{"n_layer": 13, "d_model": 160, "n_experts": 32, "experts_per_token": 4, "d_expert": 128, "d_shared_expert": 0, "activation": "squared_relu", "moe_layers": [0, 1, 2, 3, 4, 5, 6, 7, 8, 9, 10, 11, 12], "router_score": "sigmoid", "normalize_top_k": true, "routed_scale": 1.0, "balance_loss": 0.00663, "balance_bias": false, "n_groups": 8, "groups_per_token": 4, "init_std_router": 0.011, "lr_router": 0.00123, "vocab_size": 6986, "norm": "rmsnorm", "norm_eps": 1e-06, "tie_embeddings": true, "optimizer": "muon_variant", "lr": 0.0172, "grad_clip": 0.5, "batch_tokens": 131072, "seq_len": 1024, "train_tokens": 566600000, "steps": 4323, "dataset": "wikipedia_en"}
Below are experts of layer 4 (counted from 0) of a mixture-of-experts language model. Rows are named router (the router's row for the expert), up (a neuron's input weights, with its number) and show model dimensions 0-159. Each number is 128 + 24 x the weight over its row's rms, rounded and kept within 0 to 255.
Before each expert's rows: "mostly gets" lists some tokens that are sent to it at least half of the time. This comes from a sample of Wikipedia text that the model never trained on.

# expert 29
mostly gets: "ation ", "ation", "ations ", "tic", "tion", "ies "
router [134 104 135 185 105 108  87  78 129 116 169 105 142 117 164  92 153 137 153 126 157 151 141 135 119 137 143 103 102  92 120  90 125  89 119 119 154 116 146 117 119 151 121 111 109  80 115 161 131 116  94 132 132 114 150 106 105 106 148 110 128 127 127 128 135 137 141 102 108 151 144 139 122 142 142 153 177 151 129 151 103 146 137 111 116  93 145 109 152 183 119 108 161 157 107 141 134 121 149 146  98 106 105  79 140 115 142 125 134  75 172 152 141 148 110 161 130  87 104 143 109 172 125 132 123 150 117 108 102  93 101 171 150 154 156  94 153 155 117 127 145 103 124 176 129 163 100 119 107  52 101 104 133 145 128 120 138 129 142 138]
up0 [154 173 104 101 122 115 120 114 119 120 125 133 154 139 172 156 115 150 147 145 133 114 141 145 102 131  91 146 121  83  93 162  94 113  55 120 112 164 123 147 142  90 103 122 106  81 145 168 151  91 120 145 134  85 137 176 109 109 148 106 124 136 121  91 157  93 149 104 121 118 114 138 127 108 152 101 138 124 111  98 138 143  95  86  99 119 158 125 119 146 104 115 164 125 109 127 112 162 101  97 147 182 100 127 137 144 129 141 114  96 133 121 113 108 120 152 159 128 130  92 138 122  88 148 112 141 130 132 112 135 130 160 151 140 157 100 113 170 150 137 132 135  66 127 166 139 129 118 105  78 149  93 148 115 110 142 119 174 132 148]
up1 [143 107 126 126 121 111  65 126 100 121 129 146 133 147 109 150 140 102 105 162 110 112 114 142 120 148 108 121 107 164 134 130 105 131 130 187 121 129 151 186 109 112 170 158 131 114 122 131 112 116  96  97 136  88 122 134 140 137 115 140 127 149 147 137 125 100 129 136 143 123 179 111 132 132 151 101 139 123 127 134  95 147 120 118 162  91 120  81 178 127  84 125 133 109  77  94 150  81 100  93 146 130 104 162 132 109 144 165  86  94 142 155 104 131 107 118 121  85 148  84 145 147 100  88 130 152 158  75  73 136  96 132 128  86 137 115  99 140  99 144 134  97 155 136 119 123 127 153 120  67 137 121 118 143 143 118 123 111 132 119]
up2 [130 165 129 119 106 127 156 130 107 131 135  85 152 130 114 138 120 151 145 109 124 111  94 130 131 165  72 151 130 143 139  89 137 141 168 112 138 100 190 133 126 140 112 135 149 136 114 132  87  81  95 105 103 131 115 149  81 100 121 115 125 156 126 140 100 100 108 108 121 111 152 105 142 140 140 132 124 167 118 158 108 156  96 142 128 136  91 110 156 134 141 139 139 139  99 105 104 151 119 140 141 170 112 106 199 106 136 124 148  84 118 139  91 156 103 116 117 140 123 128 113 190 151  92 140 139 144 122 121 143 122 157 167 145 138  78 108 129 115 153  99 148 116 166 154 116 101 128 109  84 135 144 126 113 132 169 170 119 196 123]
up3 [132 125 110 165 123 135 136 128 148 102 156 173 129 172 130 139 162 102 145 100 107  97  79 156 120 112 127 136 130 126 112  47 141 107 153 131 159 119 141  95 106  97 149 154 151 143 150 174 108 124 129 163 125 120 111  82 151  91 164 129 115 116 144 136 104 155 142 105  92 122 144 150 140 132 131 155 142 128 117  82 128  83 123 138 108 108 104  88 174 102  92 138 160 118 127 103 142 158  99 189 140  95 146 102 158 108 131  92 120 136 138 125 172 146 140 122 122 129 118 134 117 137 138 131 156 109 152 136 132 125 110  67 133 135 114 163 168 128 114  88 157 123 164  96 134 135 128 142 141  81 115 120 103 134 157 145 143 117 112 158]
up4 [141  97  93 157 124 139 137  95 150 139 116 131 127 118 104 148 151 146 155 161 142 114 140 177 123 167 133 152 109 110 154 113 143 106 157 150 129  88 173 154 125 138 130 137 145  78 146 114 135 114 167 122 130 144  95 177 100  97 142 150 142 182 140 113 152 137 117 119 114 162 142 156 142 151 121  90 183 114 109 132 126 144 143 111 149 117 157 123 177 167 155 168 124 127 132 158  99 129 142 108 124 107 164 146 162 137 115 150 114 129 106 138 139 142 162  96 145 100  80 121 128 128 132 134 143  94 149  86 120 108 166 154 116 134 140  73 112 150 129 131 157 123 138 149 119  93 171 137 104  84 123 140 129 102 111 164 128 194 107 124]
up5 [120 124 100 145 124 112 125 105 161 113 112 144 142 149 117 114 108 145 145 143 163 168 102 127 114 133 136 145 151 147 127 138 125 144 105 178 131 143 112 109 114 164 138 109 131 134 170 157 148 138 129 154 149 149 165 156 175  92 162 152 101 104 115 101 121 121 176 148 110 125 148 154 125 133 119 134 136 116 115  93 130  97 138 117  99 139 186 130 175 174 121 166 119 149  96 137 130 119 119 158  95  85 125 124 130 138 139 137 158 136 125 138 158 125 106  87 122  82 152 140 185 157 110 144 116 192 120 145 144  85  81 117 115 108 108 105 139 143 188 127 123 131 160 143 148 179 135 141  98 123 112 116  92 123 144  72 151 131 133 108]
up6 [135 120  94 138 131 145 156 117 139 137 145 127 152 127 154 127 152 103 100 156 138 146 169  75 105  95 171 131 137  97 108 160 159 142 113 119 165 136 109 101 111 152 120 118 131  69 153 102 140  97 148 138 105 127 152 114 142 119 122  98 169 120 132  74 165 146 162 143 141 165  89 144  99 166 127 159 166 132 132 145  73 140 163 133 135 134 146 131 149 142 118 142 102 116 156 134 107 128 166 129 124 109 145 132 109 141 127 121 147 122 131 110  94  87 128 136 111  95 139 163 105 144 121 100 102 176 187 115 128 155 137 160  86 159 119 104 126 114 121 129  97 156 165 126 182 116 143 159 104 104 117 129 153 167 134 141 110 123 154  90]
up7 [140 151 122 143 144 161 126 116  93 179 148  99 151 178 162 108 112 155 107 148 164 108 124 157 112 121 138  97 138 117 160 110 137 126 137  87 151 133 125  81 110 108  45 108 103 113 137 171 131 124 121 104  93 144 127 140 128 145 117 167 127 139 140 138 149 142 143 151 125 190 168 117  81 145 100 146 103 126 100 113  89 110 120 143 115  97 134 131 151 176  96 125 163 131 152 135 142 133 129 105  98 105 108 116 147 115 118 156 130 126 145 164 127 199 102  89 137 105 164 160 110 119  90 133 108 136 148 125 140 125 100 125 165 114 157 141 140 140 143 116 117 131 131 114 103  97 126 115 139  84 163 137 143 153 107 114 103  99 123 134]
up8 [152 109 104 139 136  95 134 139 127 161  86 111 143 102 137 132 129 114 153 105 128 183 133 139 188 125 142 153 151 122 106 145 122  79  68 145 141 144 184 107 104 140 147 125 143 143 117 133 113 141 117 129 109  85 127 135  83 129  78 118 163 124 108 142 144 130 170  95 122 127 170 117 114 117 113 126 123 149  97 117 164 109 143 157  89 134 107 118 155 144 131  79 154 125  92 165  90 125 142 166 134 117 132 109 154 162 106  98 142 129  89 121 107 111 156 134  83 102 112 154 129 164 150 118  92 141 100 143  85 144  74 140 105 140 152 128 141 128 103 123 153 127 129 163 134 144 171 130 125 156 118 141 118 186 124 127 142 113 110 119]
up9 [137 123 110 150  99 120 133 138 110 135 118  90 142 127 118 142 152 164 101 132 127  92 115 124 155  99 115 142  94  92 172 126 106 168 125 117 105 122 152  88 121 173 113  66 127 164 107 167 126  83  54 143 123 139 127 154 124 125 140  97 118  97 115 134 108 115 153 158 143  99 137 146 118  86 121 127 142 147 135 102 131 158 121  87 181  76  94 149 140 101 104 117 125 113 117 157 146 165 151 137 105  95 108 107 114 125 128 124 129 173 153 161 117 153 145 144 134 141 102 118  72 176 156 164 109 144 129 154 174 145 142 157 126 122 144 125 162 150 128 114 180 135 119 152 150 126 117 133 124 107 128 103 104 136 127 130 150 137 159 116]
up10 [117  89 135 131 116 154  96 138 106 144 115 145 160 142 146  99 107 123 113 120 128  88 152 149 143 164 160 140 139 135  91  75 111 146 107 127 120 126  87  99 102 153 152 148 133 108 144 179 118 114 116 170 131 119 130 146 116 165 146 138 141 146 155 121 136 120 141 142  86 137  83 145 102 129 105 127 131 159 147 141 151  96 145 110 126 117 102 123 136 119  86 154 177  99 112 149 103 140 115 136 129 189 140 130 134 123 180 136 147 126 113 151 179 106  73 118  99 122 102 112 141 145 139 154 140 138 103 174 143 130 144 134 146 137 129 156 142 127 119  84 147 172 149 150 158 163 155 169 109  98  95 117 164 134  83 125  67 141 136 135]
up11 [109 146 121 156 115 123 128  76 111 134 121 145 140 180 156 163  92 139 158 142 114 116 141 145  81 145 141 137 114 123 151 129  98  90 115 102 166 117  95 113  88  92 134 135 114 105 145 139 109 100 132 137 114 143 148 121 116  74 160 107 146 125  94 130 108 136 169 132 142 119  99 104 155  82 124 154 130 117 108 134  80 137  84 119 151 120 114 144 142 155 126 120 151 140 155 165 118 140 136 159 111 140 150 111 142 130 132 113 133 140 149 178 128 137 113 178  94 101  79 133 116 121 125 124 161 123 166 114 130 115 115 113 105 154 138 105 103 164 129  73 104 138 149 138 134  90 156 127 124 169 128  96 193  95 180 103 132 144 171 128]
up12 [166 126 118 136 159 142 132 108  96 136 185 129 125 160 147 128 157 168 116 144 159 168  73 137 112 140 152 150 144 154  87  88 148 121 128 163 166 134 158 101 151 138 140  83 111 128 139 144 142 118 122 121 136 120 140 120 113  96 136 150 107 108 110 155 125 122  83 128 104 116 125 130 142 135 107 156 145 149  88  82 115 149 138  87 105 153 136  71  87 110 134 129 114 128 100 125 132 137 133  89 128 140  73 165 123 126 164 101 133 137 152 140 127 108 126 107 111 131 157 131  82 125 121 145  86 169 149 170 123  97 126 159 114 171 131 105 127 119 131 136 131 113 153  85 145 148 121 167  84  89  95 156 128 168 142 161 136 128 151 121]
up13 [155 155 100 163 117 110  95  99  70 107 123 121 155 134 162 115  91 117 114 136 101 127 111 101 144 115 122 144 106 117 129 110 146 131 124 142 143 167  95 119 103  65 135  94 130 161  87 122 139 146  85  93 144 103 112 128 149 110 121 110 134 132 104 135 140 142 153 154 135 120 118 119 121 143 138 179 170 147 132 178 114 105 146 110 125  86 169 148 120 125  79 132 118  93 144 104 138 163 119 142  92  90 108 124 149 159 121 119  91 125 146 117 165  82 171 128 121 111 110 146  91 161 120 101  97 152 134  74 123  93 134  89 107 114 117 135 161 127 124  95 111 135 105 166 150 111 108 161 131 151 130 113 133 145 116 117 112 175 140 157]
up14 [ 85 141 123 138 120 110 142 121 130 110 125 136 193 122 105 121 126 177 117 138 190 150 135 137  98  92 114 134 127 125  96 123  90  96 112 153 164 119 156 139 117 123 144  99  77 120 153 153 118 148 112  88 150  75 144  86 139 116 167 102 142  99 137 102 134 110 187 101 119 152 131 124 105 129 137 157 136  92 138 142 117 136 125  89 128 159 105  75 138 141 145 112 116 156 126 136 119 112 124  97 159 135  94 125 143 160 107 109  92 126 133 165 155 119  87 165 133 127 120 123  85 126 126 136  98 122 117 140 113  99 126 186 112 134 149 124 111 175 151 151 127 106  96  96 124 150 106  82 131 130 123 139 125 125 160  95 118 171 107 149]
up15 [116 141 112 167 108 153 121 104 124 146 116 140 153  99 119 122 101 135 148  90 129 118 131 122 114 135  60 122 126 157 128 121 167 101 168 134 122 124 117 112  93  98 158 137  50 128 122 141 147 109 154 107 168 138 102 120 141 140  94 143 131 141 153  82 137 142 122  98 132 156 186 142 114 157 156 152 137  69 117 143 107 127 121 131  98 154 102 150  95 122  99 150 115 113 109 134 145 140  87 110  81 148 106 113 129 141 115 131 166 154 133 100 143 129 125 152 157 116 115 107 194 159 150  94 129 150 139 150 130 138  83 144  91 120 118 146 183 142 144 125 138  97 122 102 134 114 140 108 119 127  96 160 143 113 193 134 121 137 138 129]
up16 [109 125 105 150 132 121 107  93 104 140 124 172 120 106 131 154 162 136  93 107 145 118 144 122 148 115 131  96 106 153 109 166 133 112 107 134 160 112 118 111 117  91 172 128 120 135 160 138 138 151 101 135 133 109 128 127 152 106 127 123 138 160 101 156 129 113 110 116 144 128  88 114 144 164 152 106 116 144 156 121 107 123  78 142 111 129 119 109 122 109 156 114 138 113 106 102  61 142  97 129 115 117 131 117 140 102  94 141 108 136 111 184 154 114 144  99 120 107 150  86 117 155 168  96 160 104  89  93 113 104 121 104 148  81 157  94 177 128 123 175 138 126 152 131 111  88 167 158 102 134 125 128  80 163 118 104 119 143  96 195]
up17 [142 118 100 117 138 129 119 120 135 140 144 103 127 127 178 165 128 183 120 173 167 149 164 164 112 123 143  83  67 101 153  99 118 120 118 125 154 152 110 165 114 119 115 135 112 104 159 140 160  93  86 148 139 139 106 125 117 140 105 162 129 134 177 137 117 163 129 112 131 124 107 135 134 118 128 107 136 164 152 127 115 183  88 115  99 131  70 110 171 146 134  81  90 140 114 125 112 129 164 145  79 144 118 140 166  83 130 120 131  78 133 126 138 141 102  93 122 117 163 129 149 141 154 151 132 101 139 113 118 130  83 126 170 146 131  85  99 106 143 114 106 139 103 132 142 139 114 126 153 131  95 103 104 109 144 159 141 120 141 146]
up18 [172 124 104 130 111 139 128 117 130 123 100 113 135 117 144 142 142 142 130 168 178 198 153 128 135  98 147 139 110 123 129 137 164 130 146 115 166 126 130 145 122 142  99 102  87 116 131 169 126 116  83 167  91  95 146 139  96 138 137 132 107 111 157 108 132 160 153 131 140 141 121  79 126 103  93  86 147 182 150 114 142 135 178 132 122 107 123  96 129 126 118 135 148 137 112 123 137 154 143 132 119 116 119 146 115 113  99  76 114 102 167 134 123 151 118 141 125  65  75 153 155 121 151 146  92  68 154 102 157 128 111 106 104 130 152 119 141 178 123  92 136 116 143 121  79 151 132 109  78 108 129 117 130 149 142 145 145 145 119 111]
up19 [126 100 119 144  92 145 128  96 107 139 130  79 137 162 120 121 135 118 158 117 104 141 131  87 123 123 130 151 118 187 137 104 153 132 158 114 154  89 135 157  77  92 134 162 135 124 165 139 141  81  86 107 140 134 116 114 129 111 125 119 107 129 137 137 112 127 145 106 119  89 127  75 125 126 152 111 112 129 131 156 140 116 132 102 167  79 130  94 153 119 103 140 141 132 155 153  91 124 126 138 118  88 128 136 110  64 168 136 123 106 121 123 143 166  91 150 139 142 142 111 134 148 108 143 110 165 122 120 142 116 149 146 110 150  88 187 146 130 149 156 147  62 111 161 171 151 105  97 166  79 105 118 127 118 139 129 140 116 112 154]
up20 [147 114 105 104 123 130  81 109  84 120 141  95 172 111 182 110 130  83 118 135 163 178 128 106 168 164 156 142 146 130 111 136 122 126 172  83 110  66 149  88 129 141 157 130 156 170 112  95 150 134 102 115  86 122 143 111 146 105 160  79 122 155 102 143 188 107 133 147 143 106 134 111 147 108 120  87 136 155 120 105 124 129 140 127 117 129 143  92 133  88 130 117 112 156  73 137 114 147 192 116 119 151 132 117 141 115 138 131 114 101 125 164 111 156 125  95 159 131 144 133 148 149 122 114 167 135 118 146 130 118 138 116 138 139 132 100  58 108 136 116 120 138 121 128 116 147 126 152 109  89 118 147 145 136 136 147 141 118 135 114]
up21 [135  92 134 145  89 135 117 127 128 164 128 133 147 125 148 138 182 134 126 113  85 178 112 142 120  83 134 135 147 120 174 183 171 146 110 144 141 163  99 191 139 107 130 111 138 135 149 166 153 124 167 129 118 137 101 149 134 137 127 136 111  96 140 124 172 142 115 126 142 176 122 118 106 107 150 154 145 134 161  97 145 124 111 123 120 135  80 100 144 170 131 101 134 104 136  99  95 151 138 188 128 128 104 101 129 123 124  95 111  96 101 136 153 118 113 187 128 158 101 116 149 192  91 138 106 140 127 127 123 123 131 147 138  99 122 117 137 153 119 114 159 106 153 139 117 158 131  94 110 121 117  92 127 139  94 145 146  75 133 126]
up22 [123 104 150 112 118 136 158 108 103 125 181  85 140 173 149 135 129 122 151 136 109 123 132 111 178 110 146 121 145 162 134 103 104 139 144 141 148 115 161 168 126 149 177 101 129 148  83 122 129 160 132 138 114 100 129  79  95  95 116 162 128 157 149 122 112  87 108 128  99 130 119 136 145  66 146 159 100 113 161 139 111 110  95  68 102 141 134 138 147 130 116 138 113 129  94  89 133 153 131 136  99 119 129 135 142 116 155  93  96 125 133 150 138 134 146 137 139 140  82 173  91 126 146 135 103 171 146 106 113 105 125 143 123 145 126 153  72 155 127  92 147 137 152  90 104 127 168 127 111 122  95 110 126 140 141 108 184 119 112 165]
up23 [120 104  85 103 100 155 117 100 100 179 128 126 125 133 156 123  96 136 141 146 138  56 128 125 144 115 118 118 134 138  89  94 134 110 163 155 106 128 116 133 131 120 121 120 118  95  87  96  92 160 185 104 116 134 132  94 132  95 116 111 121 172 143 124 134 104 112 144 171 132 139 159 136 120 144 140 169 137 144 118 139 198 118 129 116  66 129 131 108 136  92 108 109 141 123  96 167 139 135 140 139 111 138  88 170 150  99 151 161  92 137 116 165 131 106 162 128 105  97 139 107 140 145 137 126 116 122 118 124  92 135 150 105 116 118 110 138 179 128 121 129 125 131 147 181 118  83 106  78 101 112  94 132 133 156 137  99 128 137 128]
up24 [ 95  92 125 126 112 141 107 114  88 157 152 165 127 136 147 149 143 148 129 170 128 162 149 124 144  52 145 105 144 127 128 124 155 116 135 138 136 139 124 130 160 145 140 139 113 127 148 150 150 136  87 163  89  89 154  88 105 130  86 122 117 144 126 155 111  94 152 138 127 130 144  76  95 125  90 175  98 129 124 145 115 139 131 133  96 112 134 116 123 123 123  93 118 157 143 156 137  96 115 117 128 113 128  97 126 129 106 171 123 136 125 132 116 143 130  91 111 129  72  94 108 145 154 116 191 118  86 110 167 139  98 138 128 138 145 108 105 143 124 118 142 115 112 139 132 102 113  96  62 120 135 125 199 146 119 116 131 168 173 142]
up25 [152  96 102 101 128  86 128 142 143 165 174 121 152 110 124 129 173 117 122 142 124 106 138 135 117 137 163 105  99 115 136 141 118 139 117 117 179 144 158 118 143 115 132 112 147 140  97 135 117 125  93 146 133 142  97 128 124 145  86 106 105 161 141 140 149 150 109 158 165 169 109 130 134 154 157 133  65 128 191 151 112 135 149 139 143  91 131 108 165 111 132 115 160 131 114 143 153 162 155 156  79 102 122 136 136 136 115 165  99  90 102 107 109 147 115  88 127 110 125 162 131 115 141 149 154 149  82  91 122 116 176 184 102  93 115 110 166 147 143 100 121 125 131 159 109 126 129 124 162 139 118 159 121 107 126  94 155 142 177 112]
up26 [112 125 100 127 116 115 109  61  76 124 138 135 128 179 132 137 137 106 122 119 176 147 106 116 153 155 121 128 125 130  98 169 136 104 106 135 155 140 120 119 114 136  85 156 109  92 143 102 110 125 105 136 112 127 137 124  77 143 169 135 140 122 135 126 110  94  95 108 101 163 179 108 133 109 169 159  92 158 113 129 137 120 113 129 133 139 159 117 114 159 113  86 131 110 170 146 128 155 103 113 119  88 133 122 106 101 150 121 145 166  98 117 148 125 151 135 165 139 135 143 155 121  95  98 147 161 162 123  92  75 109 128 137 149  94  92 117 130 137 168 132 131  96  97 152 127 100 129 146 131 111  93 112 201 166 139 131 144 133 150]
up27 [126 158  87 145 103  77 124 102  91 144 109 153 154 140 108 131 112 101 173 114 132 121 126 164 133 160 102 120 139 184  88 113 119 159 150 154  95 136 198 114 134  76 144 110 146 102 109 128 139 108 109 123  99 125 131 119 161 156 164 132 148 120 132 151 109 136 157 118 122 123 136 134 139 122 119 145 142  89 116 114 135 127 123 130 143 130 140 115 153 136 172  89 147 105 127 120 106 130 146 156 173  85 128 123 135 123 128 134  80 145 138  93 163 140 121 174 100 165 149  57 122 154 104  85 120 146 127 155 117 117 139 139 129 113  88  87 126 118 161 123 112 131 119 143  95 169 154 136 115 116 136  77 162 126 103 114 123 106  91 129]
up28 [111 121  76 138  94 147 117  95 150 106  77 107 153 160 125 157  99  97 101 160 134 143 135 121 145 122 129 122 117 118 144 163 152 111 160 161 112 123 127 149 148 123 137 162 105 117 114 182 115  73  86 101 110  97 108 128 147 126 124 121 136  86  88 150 113 110 114 140 115 130 129 182  78 130 103 137 172 115 155 118 162  98  97 111 139 140 125 111 119 148  84  96 165 134 145 117 148 137 135 157 146 123  82 114 138 133 128 140 109  99 157 128 119 162 131 165  78 112  95 171 120 147  94 136 123 115 104 143 142 121 163 120 122 170 113 138 114 140 136 144  87 113 142 134  96 141 121 114 103 128  95  95 159 107 162  87 112 157 145 118]
up29 [125 135  92 165 130  89  97 124 103 148 113 139 112 128 144 141 155  82 153 106 136 134 100 136 105 112 124 132  80 112 145 154 122 167 126 155 122 133 133 152 143 116 137 137 133 145 106 139 127  87 138  94 125 116  93  81 114 102 119 133  98 138 140 108 163 124  95 127 143  99 135 151 143 170 114 168 145 119 121 131  90  99 123 150 119 133 125 146 106 144 121 131 180  74 154 118 111 124 111 104 141 153 160 143  85 122 146  74 143  74 177 163 103 142 150  95 172 150 100 104 107 115 140 176 145 166  88 109 136 126 141 131 155  86 136 132 108 128 147 140 133 142 146 140  90 137 117 134 144 133 178 102 119 155 138 156 143 142  91 178]
up30 [125  97 103  90 111 132 113 121 121 105 110 102 130 124  84 136 133 117 144 104 135 150 127 172  74 149 170 177 120 133  94 139 116 112 146  94  98 114 118 123 114 150 114 127  94 125 124 161 119 119 106 142 142  87 149 109 135 145  96 159 108 145 139 117 164 108 138  91 200 169 163 112 136 158 131 118  80 108 118 151 117 151  96  81  86  88 140 101 107 146 103 113 121 142  81 106 156 110 145 158 112 108 105 124  85 100 154 128 145 149 113 135 133 170 129 126 142 146 114 115 117 179 134 124 184 123 105 117 124 100 126 134 117 149 142 102 140 117 154  80 124 129 113 126 119 127 102 108 117 117 148 130 125 121 175 172 162 117 146 103]
up31 [127 115 139 119 124 135 147 104 105 135 111 133 122 175 132 131 138 124 127 176 134  98 107 120 141 137 122  76 140 120 126 105 120 104 144 139  99 127  92 137 160 120 125 116 115  79  92 167 112 146 111 145 123  90 147 121 141 139 143 169 132 102 171 143 131 128  71 113 124 143 107  72 110 100 137 103 101 120 111 105 123 130 126 129 106 148 113 113 106 132 147  98 132 105 119 131 142 152 153 109 122  68 176 119 192 141 163 112 101 125 153 162 158 116 133 112 161  88  98 120  97 134 113 120 105 163 195 180 161 122 145 100 126 138 123 124 131 151 107 168 144 140 134 194 156 123 147 155 117 124 136 101 139 156 138  98 119 124 154  96]
up32 [ 94 139 115 129  92 129 105 116 112 138 102 115 160 113 158 133 170 165  72 113 112 142 156 126 141 123 141  77 115  92 122 110 122 143 114 164 124  97 150 165 128 152 137  67 164 154 150 137 119 146 150 161 123  98 153 123 117 111 118 116 147 119 144 124 132 153 118 161  98 139 141 158 108 113  93 179  99 137 131 123 196  91 142 175 134  97 100 128 145 103 128 165 155 129 153 121 112 120 144  87 112  89 156 122 134  93 112 126 128 137 171 128 137 156 117 152 119 114 127 111 121 182 121  83 116 117 176 128 138 128 132 108 117 143 116 112 128 123 116 126  98 121 141 176 112 135 119  94  76  70 108 144 123 133 128 146 113 155 110 145]
up33 [157 133 137 111 117 147 164 160 103 100 168 118 158 126 184 122  95 113 144 136 109 121 111 136 144 163 138 144 121 114 135 159 114 116 100 168 131  98 113 131 132 146 152 118 157 115 145  98 159  98 137  95 151 191 104 100  96 127 104  95 104 122 139  97  92 139 134 139 104 131 144 146 134 120 126 164 101 156 136 170 101 135 168 138 102  81 143 150 128 131 102 118 132 142 132  97 106 164 139 119  96 155 116 101 151 110  88 125 115 111 121 141 151 117 146 139 161 171 148 121 119 181 144 113 172 163 135 111  93 102 108 155 146 127 136 130  72 143  93 114  97 131 126  93 129 134 158 140  85 108 106 106  92 106  93 144 136 140 146  85]
up34 [163 115 120 155 130 123  81 121 113 134 132 123 131 149 160 141 123 144 159 138 161  85  97 137 135 118 117 108 111 109  97 150 125 109 117 140 122 144 141  97 120 125 125 189 150  94 178 150 118 106 103 133 141 124 128 149 102 120 153 106 159 197 146 145 154 148 130 116 124 104 144 114 139 126 129 151 132 122 152 131 136 135 123 123 134 124 116 150 148 147 130 102 184  96 116 126 151  95 123 150 122  90  92 101 120 110 114 133 164  94 168 133 160 131 119 117 120 194 140 117 102 138  90 156 143 153 122 145  72 119 129 121 171 163 104 127 155 123 155 140 160 124 141  98 141  98  87  96  99 158 132 130 111 145 189 167 137  73 153  99]
up35 [173 107 145 117 125 147 150 106 124 158 131 132 132  86 170 136  93 155 119 144 171 140 136 133  98 137 134 118  96  91 120  75 131 146  98 138 117 136 176 172 131  92 120 154 134 124 109 169  88 144 126 147 130 111 135 135 137 135 102 114 109 106 141 116 109 165 144  84 105 119 115 152 104 144 105 122 123 146 106 116 122 158 129 126 107 108 127 113 125 175 123 114 131 132 127 131  66 140  81 109 122 131 147 138 112 141 202 146 124  72 146 123 154 129 117 148 138 142  93 157  79 169 144  97 121  94 152 141 136 107 106 133 139 116 123 123  94 144  99 107  86 127 156 140 119  93 136 178 161  91  91 114 101 165 122 110 113 141 102 133]
up36 [136  97 128  97 129 117  87 108 111 117 134 149 158 156 126 136 134  99 158 164 129 113 114 111 124 150 135 140 141 124 125 112 145 135  97 152  95 172 143 116 107 135 118 134 134 135 112 155 154 118  96 169 184 140 132  88  85  85 101 149 125 132 172 141 127 138 151  94 102 164 180  84 137  99 119 122 158 117 111 149 107  86 140 116 147 132 137  67 150  75 131 140 111 143 111 124  91 125 150 113 151 175 103 102 129  90 140 138 163 103 146 135 144 126 111  78 120 119 131 130 124 169 132 144 106 153 131 185 134  92 141 135 140 145 107 111 148 134 138  87 148 134 142 127 160  96  78 152 108  99 115 156 135  93 141 112 137 110  91 131]
up37 [140 142 101  98 131 129 105 107 136  83 116 112 169 135 130 121 138 110  92 148 140  88 110 160 125 131 107  75 120 116 139 118  93 120  78 156 153 156 174 137 108  84 126 123 187 128  85 127 107 114  61 119  82 130 175 148 133 149 146 103 128 109 154 123 130 153 119  92 116 129 126 160 141 119 104 154 157  97 126 133 110 158  79 131 131 130 151 142 145 116 140 116 140 138 126 128 139 142 173 170  96 127  78  90 127 119 122 173 126 118 101 138 115 113  99 145 104 101 102  99 141 102  97 116 131  85 115 129 105 127 147 139 130 164  87 152 142 132 143 134  89 118 126 175 118 137 117 142 148  94 130 105 121 127 130 167 127 125 114 177]
up38 [108 138 142  84  94 164 136 113 105 142 126 128 137  97  98 144 122  46 142 125 194 119 144 132 146 130 105 137 124 126 104 110 115 109 131  96 147 115 125 118 136 150 118 146 100  83 107 109 118 120 164 139  98 115 139  98 152 156 135 105 124  99 156 106 133 170 114 142 148 116 145 100 113 103 101 150 150 128 117 174 121 138 137  97 114 100 111  99 169 180 115 128 172 144 133 120 138 148 124 128 109 133  86 107 146 145 114 117 138 117 123 155 109 103 131  67 114 155 160 134 137 103 108 111 112 136 146 144 126 149 143  96  81 131 114 127 117 142 142 152 119  71 147 162 164 196 126 127 109  76 156 137 155  94 123 146 109 125 135 109]
up39 [135  86  94 133 173 156 116 101  84 119 140 129 174  99 153 100 117 118 141 110  79 132 140 116 148 105 149 119 101 137 117 146 166 154 121 118 149 137 141 160 126 151 216 142 118 117  82 125 134 106 109 125 104 144 138 123 114 110 140 116 117  93 101 126  88 109 155 139 127 144 142 151 154 108 168 122 152  92 138 111 126 149 143 141  97  85 138 147 142 171 135 148 164 117 130  98 174 109 150 124 130  67 152 110  81 119  99 117 128 116 100 143 114 160 134 138 118 123 115  86 101 139 138 146 140  97 158 156  98 149 155 137 127 123 145 176 119 160 117 103 148 112 195 154 124 123 140 137 125 114 136 138 130  96 140 102 121 127 150 109]
up40 [110 121 126 136 134 127 173 114 153 126 160 148 146 116 116 142 109 151 154 127 156  93 121  87 127 144  98 181 149  91 122 109 204 155 149 147 123 137 139 149 118 116 133 142  91 118 124 117 141 126 125 140 128 110 125 124 143 121  92 151 119 100 109 134 122 127 123 145 165  99 155 103 164 138 103 101  86  96 132 149 125 149 137 146 120  87 138 102 151 139 162 110 135 164  88 121 155 115 142 104 156  99 104 140 161 115 113 151 203 123  92 159 114 136 118 143 112 113 121 163 137 145 116 114 152  96 171  64 138 141 140 128 138 141 152 130 109 178 118 127 131  96 128 107 134  99 133  90 101 100  94 145 132  58  90 134 149 140 125 110]
up41 [139 127 138 123  94 131 105 135 176 164 102 109 157 109 108 145 162  83 126 166 157 133 122 166 124 157 158 122 119 135 133  64 121 120 111 127 157 143  99 135 142 150 132 115 169 130  69 164 109 149 146 107 121  84 136 133 105 162 161 159 121 157  72 100 157 115 128 153 150 146 103 134 104 131 123 147 160 139 129 147 117 142 167  99 108 131  80 112 136 144 134 153 138 137  89 104 161 113 133 132  43 113 113  99 145 137 130  91 151 130 116 122 126 148 126 134 153 102  97 147 137 135 107 153 133 124 148 158 105 137 131 144 113 120 111 107 124 111  82 122 181 136 107  98 144 173  90 102  93 131 139  99 125  98 132 118 137 118 135 127]
up42 [163  97 134 134 126 147 115 133 138 151 116 121 148 136 116 145 129 114 143 144 173 148 175 118 110 156 122 155 124 141 110 132 112 124  66 138 121 134 124 162 133 149 172 142 104  96 124 170  92 121  72 113 136 117 120 122 130 158 119 114 165 124 104 149 135 131 124 100 171 125 151 149 100 114 113 132 111 141 153 110 165 144 107  65 114 115 110  73 135 140 165  56 164 158 170 139 124 117 114 105  87 143 141 151 137 105 145 132 135 144 115 120 128 146 104  72 109 151 114 124 123 149 115 150 150 133 119 148 175 112 119 144 121 111 130 116 153 152 124 131 119  58 101 126 155 113 114 141 126 122  88  97 152  83 160  88 115 128 136 158]